From a checkpoint of a small mixture-of-experts model trained on Wikipedia.
Experts: 64 GELU neurons an expert, a softmax router.
Training: 243M tokens, 7416 steps.
Below are experts of layer 3 (counted from 0) of a mixture-of-experts language model. Rows are named router (the router's row for the expert), up (a neuron's input weights, with its number), down (a neuron's output weights, with its number) and show model dimensions 0-127. Each number is 128 + 32 x the weight over its row's rms, rounded and kept within 0 to 255. Numbers have three digits each.
After each expert's rows: "mostly gets" lists some tokens that are sent to it at least half of the time; "comes before" lists some tokens at least twice as common just after its tokens as in all text. This comes from a sample of Wikipedia text that the model never trained on. Tokens count by the router's weight.

# expert 49
router:136147083183099156074151078141148114119122140135145120145099137163104107160131110065148137124133149081146114090121133176148171136110127080154106091154100129068161142083125140174131088117083061143114165085154037159137064092139164166100107181145114126064144115153122142099132117173169134149124124135088162130101168146053113201187116104130089104113140139135119108115171107129194200159146
up0:130147129106107088209044115164164146132135079128090133084127099107103145162098180150133175182153095170158108054209078147153114168105119092153118117194172125118119121110132146167130090133129140145146064144131164123145104140087161186177091156141125149164148139128124118162103146146166152161103091127104147071092096073119118131123148116130177151153184115073140096119141161140083199113136
down0:165139072109153157085148140121124163115150125131118150138107107165152174107167146091176197101116142087129201148013095095115115130156151121086098191083098120118173149178162122122085184130086168100137133099115128149114138156094114102164128111136141085129084137126154158193201127111119131062170158121126118143171179148135138090116165171096090122091128091182114151140148120151178148155101
up1:123162124121162136117104124137163140077140171122136114094108120106114151202153145181109161136113093101116121133108149181154117151078168115114179147083081215100166124119130092188178148113105163138087163089120120124172182149064127191095129076116134173113090102161203090148138137127147104177088124155148115049103138170132112143127125065131169180184171118102149161121142149108087139131125
down1:140110139156086117159099145127134091153094131123143168198147121127111110120132086090167084081127148166168136113170126134112095166177085106127083121063154072141115068141134099143087162146140155065183089091089108115150109148160122130163170129149180087128125116129052131093135119068153134179163143164131184204175117098155152094137069132158103124110085094093129140139132073184171170144125
mostly gets: "ted ", "tions ", "back ", "him ", "ized ", "ated "
comes before: "to ", "of ", "in ", "and ", "for ", "with "

# expert 18
router:150098127107214144143136160165091041146087166105096135120104139162145132101150107115133162085107153090163193120143096105134100082105149175103161089133053151159101202143158147094101169165116147099161142132138152104129129163173085101098155098123192121140119109160124089119111146194116143153164143115084091113142142138071133099101107204161144115134135126145187125102127126059166189148127
up9:136142116141137112092099182120146155160166053057180143116165146133107129148109133101181131106140090114130049132135082126130120123172115128142037144114141138162141145137066086188162097080127132098158080171149084067135163168173167147145129121123117107132143109137170152109124138105102110062124148145165114206125100199134118138150126121186084129168168149152088110133135109105079102076166
down9:077120149159096077102184086132146149154080146146169150103132135148151115115144188118145157129088142183112120119112067115059081149103084174141104062101127090146123140110150158139177088137153106102132149107112119170149170130091113119108155165109113134116193141096097124143086116088146146117141106172096111125190111071130116148069155167129225087056092097126201123082101095144127124152122
up10:130134125131129146143122143138093132123067159111129118169099084141092073184161132059117127181139092171102110167153089125137146173132129129149074116106143118071137165172111142122117122129164183064091095152178124138117129160164109110183120114103166107141134108123212145110067100150044115119147173117097085112135115148095136109106108139048140147133160124082126165187130115131151029182109
down10:112118117138119161125142129100160166084118126088120152101131062077155165127101181125131164146138139156143115153163085134106146096079120090102105105121102075158139147087165140121116134127136071126160153189057180120077087068167129109079163136133125155159151108115185151171093210102161095102194143089191113111158155132147105108163127098175101138083092171172176134077141172152107174129115
mostly gets: "2", "1", "9", "3", "5", "0"
comes before: "–", ".", ",", ", ", ")", "; "

# expert 53
router:191085131150148126173180128152165093106144117150148164115125164092148077121102170073147112116157126117133173159095087147120084124099180165109091134150157121123082116174177120125201092107152118087147142109099067089096130153128140157154160136109131078135084125140175113125172114157123122165176135160072118123114128142095100121215132107079167173115089200078119076106136093120077137067162
up16:167096148128071104169175111145172094084142099189176128073140114115121096162161143118144144177120120126132083085129078172040102136170113183094126152092122157137141165101165134156139152138112159143135109109125181107089139106064169126137110099129102191154047145129149131116073081070107140131100141110128097140185119106177104086162159180102163167159169109132138167107097091119084151101139
down16:118125104142124061095090083114102144122096140107099139192093118070125155124119093147103154162112160122108124166083195076190169140169150086182137142062118086114169089099137121173182159157124186086104187092185115133132132196119118113159104154124166130123130155086119107168193146198112131127138112089117156142110134111132115119131169079149096114087094122130117136200126119116167088174150
up17:152148104161156181158074069167117132125128085121138087186133142174141107118125140109102149089157138153116110148102140176100147104200189165136118141135088119135152175141126141101129146140130147094151113071112096166133092081145119171125077112085154154100095103205198128158212130117136167149134107172158076180145113113118144059140102127055184151163113138123132160111115142104052107157136
down17:138145137125157076131173137149150119138140178126147141125128100105110180087152074150171142131101058114139117102107122091157164100088042162180102114069150116139167063138127107179142075123123127161100160156123161101062159118136123148105166101177129139182095110155131106101026079136134097141136151109055144111102154110147105150122176087151091151084153126163144127106123125147154202076109
mostly gets: "University ", "States ", "York ", "City ", "football ", "European "
comes before: "| ", "(", "and ", "in ", "of ", "|"

# expert 28
router:126155090123123130063206078089123065166108149142102104127116150123173099128116141052165137136150160073112165114115113137182103069073126141171143082121155103128120117162139111168096053099176106186106117068108064189107123133147125168099146158148138106130106160167133115111132117147178185132118120162084152121092147161078129143218151115136079138163124133105114138104155106109128186118134
up0:078105134131098108187110118134117122084121155140083121100176112158173098136104150166164110121146159200068140168113134155135121184162116152128111090058103170133140135093073125103204131131116144062119098140168138119094162105127103128072167061113115124113067104155126104078119115133107089110130134136127100132125120106112180111124102128081103151243122072112166146073142096167187131111132
down0:160150137163150170121129159153136135151095142064106107182111142165151137102104114042095138096126104091201072147137102121203075147097154124112134144150158143108137173149153077173108197126124139125155120068088117164124168123114112094186082146090126129155178153130152111144165069104114118147174148171117104138089131099168065159097124154068125096064165132122080110134128137140094165178144
up1:077130169094094111091134133088126139146123143122146133088161156150165103115171154117056090128139166137114151150148105147128143160142118120142150148101144180119146180103084170180135085112160137154078144104109104106133103067151156020104184118166179086157147120100114144141148148177126134135173132124128168195166064101133133170152085151155168190138118124157109109168125095034129070119137
down1:137129160127146118166118107123128102157170138155070083204069119103118150141077104202168180100112121076120134087094168096138158060155167151094118108110143125076102095176150125074113131075187102117148114204109150177113161184128103106109059127150095156151107115119112174174133142072133151093084121079143111141153195131107098058138122134153117099130143130106133130088136156147108128091125
mostly gets: "ated ", "tion ", "tive ", "ative ", "ation ", "tions "
comes before: "of ", "and ", "in ", "to ", "for ", "with "

# expert 6
router:166093071123100167071168079140158101108122129120116110143120159129137130109148112060154130038111137095135140086138095145165164131102120109125134089166160121084130107113165152151095118095097080154124141024122067203120100162144130183141178194109134100110147132135126129117154124121156128109153120167093168163105128149082129179193146127145081107143090207104123116094174101147146134137187
up3:096156063113150066109101132142114099088134115132151118067126162156145134104145154103141154105094119149151120156182140054162120146048112110124113079137126150173092139105113070138121131186095134156091107128187158080188155174125155199117142110099128139116128156095148132111116144101099199067112091111139166107082104112170126161141075131141086180093171109122136122142093133207112109067165
down3:159115157136171144146206096106150155201071092099093122209155208145079118144133089108125164166173127123144078135100125218129177066122135095135094135107121114072131111165176162204151149087143143093160111113092169131098126092130108110139142141178118138174113139130105127110141125111122110128081138175142116157178146103124149103148154077169162114146106113154097154149164109083164163094115
up4:152134097086092189138133108139104096132078117119095174108100113166108165141092142073058124105139123126095129147144168102152158199147136140132103069174160088129066139195125143114137091135124100119107113101111133179066107173107166154103128125178116088125140136146180126162146187058118114098086167104134091116175171101111103096113153203095169113154122172101126095158121107118198178130165
down4:116158063151148158136095163090092115119144107186096147063154124083135151113097202146093097193144147157145152110135093121075161131133105165123170110128110185145137094097087146087123069128116142142102120119090157100107090103186199086101131118131117070101106108126132197139136153209133145163119151086077101112161097095102088161119131151129095155162148186092169087127119164071109123145103
mostly gets: "sion ", "ence ", "k ", "ks ", "n ", "es "
comes before: "(", "and ", "of ", "in ", "to ", "was "

# expert 25
router:124198131104098193150087136140135089160111114117169118056128125137148051147179119123170118147175128123146176124118192083099111126091119146136119141117046169135146210148122109051094098186123160142160092166131139139108137136164127071096142143099103155136110092092117107104129144120090120130136153076143152148193147150070116137089094107134120121098157103169141180213113138074138117126142
up8:179090182146121092129092093152173119129094165107167080143098153153104059148129092159114111112166079145137165110141130125098079137084125119087157150148096129141136140115207107100172169099043134156160052080178110086094128086167158142125102165139131174102159096132136110115120180098137122089134161117088096108176184086131157148177144107120169168169142086145145120143106154107149175092088
down8:103164115156138159117185096052109163121127130115089195125144169123150122114114147112174151138074168148142100130106177089076153110197112087156133121078148150108151131145087106087094153192102158122080088160143148130208120117110092131086108167176128132074133154130114143048133133149124164120065087192145149127143147086134183135149124130113125143124127083141158170135140221139143130165095
up9:127104073136139140143132171189080108130108051134119114103133089099177136069132149101126076135152153142081109140090146137066200094163087143185092155124099185051151122139155086129157134113147159111092136098189160115149136121229147103120124100143088123129105114092168091091130123165150131111140087133152125118183088167186171121137145105101115139152111181136153147106141137088088149104184
down9:122138143095101105191079122128146106154114082128168099149173115107134095126163112118122162154149141147097078090091136132094210103116111193170125102179166132111126105120091105084088102085168110136099145075077139172096163098179144084103145125129109156120089121107190154142138096215139169133146173150153167138136150145123174177140085156087110081135186135187139137126093191069105127121130
mostly gets: "year", "present", "name", "season", "years", "″"
comes before: ": ", ", ", ". ", "\n", ".", "=="

# expert 50
router:101159128169128143170085156160127153098090143143094128121106125095080145169087104129160088121152124078153072116136170061147167138144106098103174165062130103174177134111135077156127126097116148098111115149095161141104112099156126175139145173074153080127198110110112092149064089116164167158108125158147122130103109076189111214131143099130075101138148132168130193134106118169090171182103
up0:098127129115129129142117171143104117089077096155139091114130110078148111130161101140127144133120114125125071139154098089147159119142169140136055127169122075069068143128130049156141156157134099179108128078163116132119159078160112158128130146183074060147088084140149171147119115147082074155104141097067167087180076135115170119116128126160146172204185105101070177089118162103130121158122
down0:076115113170094095112120142154122199151152133096157096130173144093118172137163167110174086152123120134160159165019077133103125165129150090089184184186123136158109091120133173078095093093160106115146106157167096143066096131101131143119134134094169174142122090132119098122072225121114137121103129123048143136137159115086103141123092126111103104070126146118147127123159127179104089125141
up1:145136157066132129147041162115107145105196072133133116114143115153127132097127074128180115128122165083110197156075114103219088152122166066073098134147148146105142127127152172085171136136112121135148169144156117110119083119143099213180157180139140165159146139133074108131135091144102113157084142115108146093132132113144071135137122138171157108179141113200128118080149146171116187144137
down1:105124131151121132099135089128118155146049139127116123117127138135095160119084139133083127115149142105150106078162127154086103124203145075187151203070132086126091110111098124175120130103142142187159109220077171129185177109117160126162089066109143133077110099088159145171110113117150114126148083132172068149108079141149171151140128113107160116113135102134130160198090129112197093170136
mostly gets: "for ", "with ", "of ", "from ", "that ", "In "
comes before: "the ", "a ", "his ", "their ", "its ", "this "

# expert 32
router:144086132138114168112171132144129101107110134148146174095146126158158126147143100098104136087092147089162175047122070062159108088129153177113172069122154161159106148139186168049134149129092185089102152136077124085083135119160150110099195090066150145122144109116159123180146145184094079167152118096090117107118148102161099089174151137149148095118133149106137120142175121132177164073153
up9:113151117109084156167085123109130161112094118120120154095108087130162109126104135123134091135121081139131102098156195171104122163123122195187129162123101167070151116100115122123130166168130114070127078044095125175111112095133181093116071144105114157177141106107090064122106137109095098125086167153148143035121155166123092100102101167077106150148113150190060172154113101170155171124126
down9:167109149110127086148182178104084090136076119167111126114141131153145117109170094225132111136150120122113120023139133147181097103102075149104162146120137134173145130137117182068152191122112178094141109175112098038131118128139140131141093132068162142137123113080113100111103099122069109077115089064159128116102163166130149179108109106198150129144145112082092124123128128124122123169152
up10:151132101134095167138088174095110160138188135137061035160113138162188142153101143127151125115200104161128142126130145116123094130133158094169125124089134067120096172120153118093173142058121103148130133098118097146122086149140129172157119107143212108122094164077123187160119187144159089154111120126214154150122153150149151058175120173134139079074094146111118149118162102145123108157146
down10:123143177076053144134120089095154208147154137122129128134132079134091102175169146173132073185083135153123119126188161131089192140101118120122117059150099181110140074104134170085163164105150125127120177111146132121100129140093140153152078072120119073134130111069121109184104159062167143082105120127153184112130151121130066126123182112143109150116123135205139133089136154086137158147122
mostly gets: "|", ")", "|---|---|---|---|---|---|", "|---|---|---|---|---|", "|---|---|---|---|", "|---|---|---|"
comes before: "\n", "\n\n", "–", "| ", ")", ", "

# expert 4
router:137129139095138090105150041098163118116125159155086108190142112149138116166180151146148132047123162148104112126147096146153141105059177098128110147127121138092098087140074140136107146099163092128108127068118061111114096128145137158161137163129132064116114176165134140184196132122135133108132137142063107099120122148090123187206183080090110203175121156097154110106165096156106138135165
up3:164140144148086107113139110150122171149141140133136153059131204153124113119082139148068174147168127150098151113118127205088112083110071091124181136109149080118107085141114192149097056111128130177143092151098126098137159093113163065135098085143167083166107139154164150104132124084112085132166162184088139161116087111152130207163140114106150111135126057155098117139093069122126129115083
down3:103083112137167090085127097089145138126147104119093134156169088119143138146121124129111104096140122123106116107057211101190118104117125113098146165123097154183102121105175123073200115153151153082136178112179099108134133170114096138068085111138145149163121134157129134164094115159143133113079120121156157134184167161207081039108148177135150169131146122115123095095115199106073148084164
up4:085196184077154168158107117140138165073125145118113054113117086118167131174130131123156102156126207201134135147115138125101096161141148205138156152127064173105048156112129136211156154092104100134103091113111166169108074106165100126120093174186121133142129144107117171166125155098122115174119133108134136152126100113132146119107165143068128160181134127177146139127159154143117142179090
down4:164059093160101115179152126142089117145147089136120100130131148123150088143125169116128179139112116107152097143191114116174147116113159065103121082111173166159185126121097166077154102177110164072143102188081147135160166165135166145147205116083161149136139128162146150119119090125116087187158132107091156110126121139118159105127063110070111101128156196123112176094068134144118098045111
mostly gets: "ory ", "ah ", "ara ", "ene ", "ace ", "ald "
comes before: "| ", "(", "and ", "of ", "in ", "was "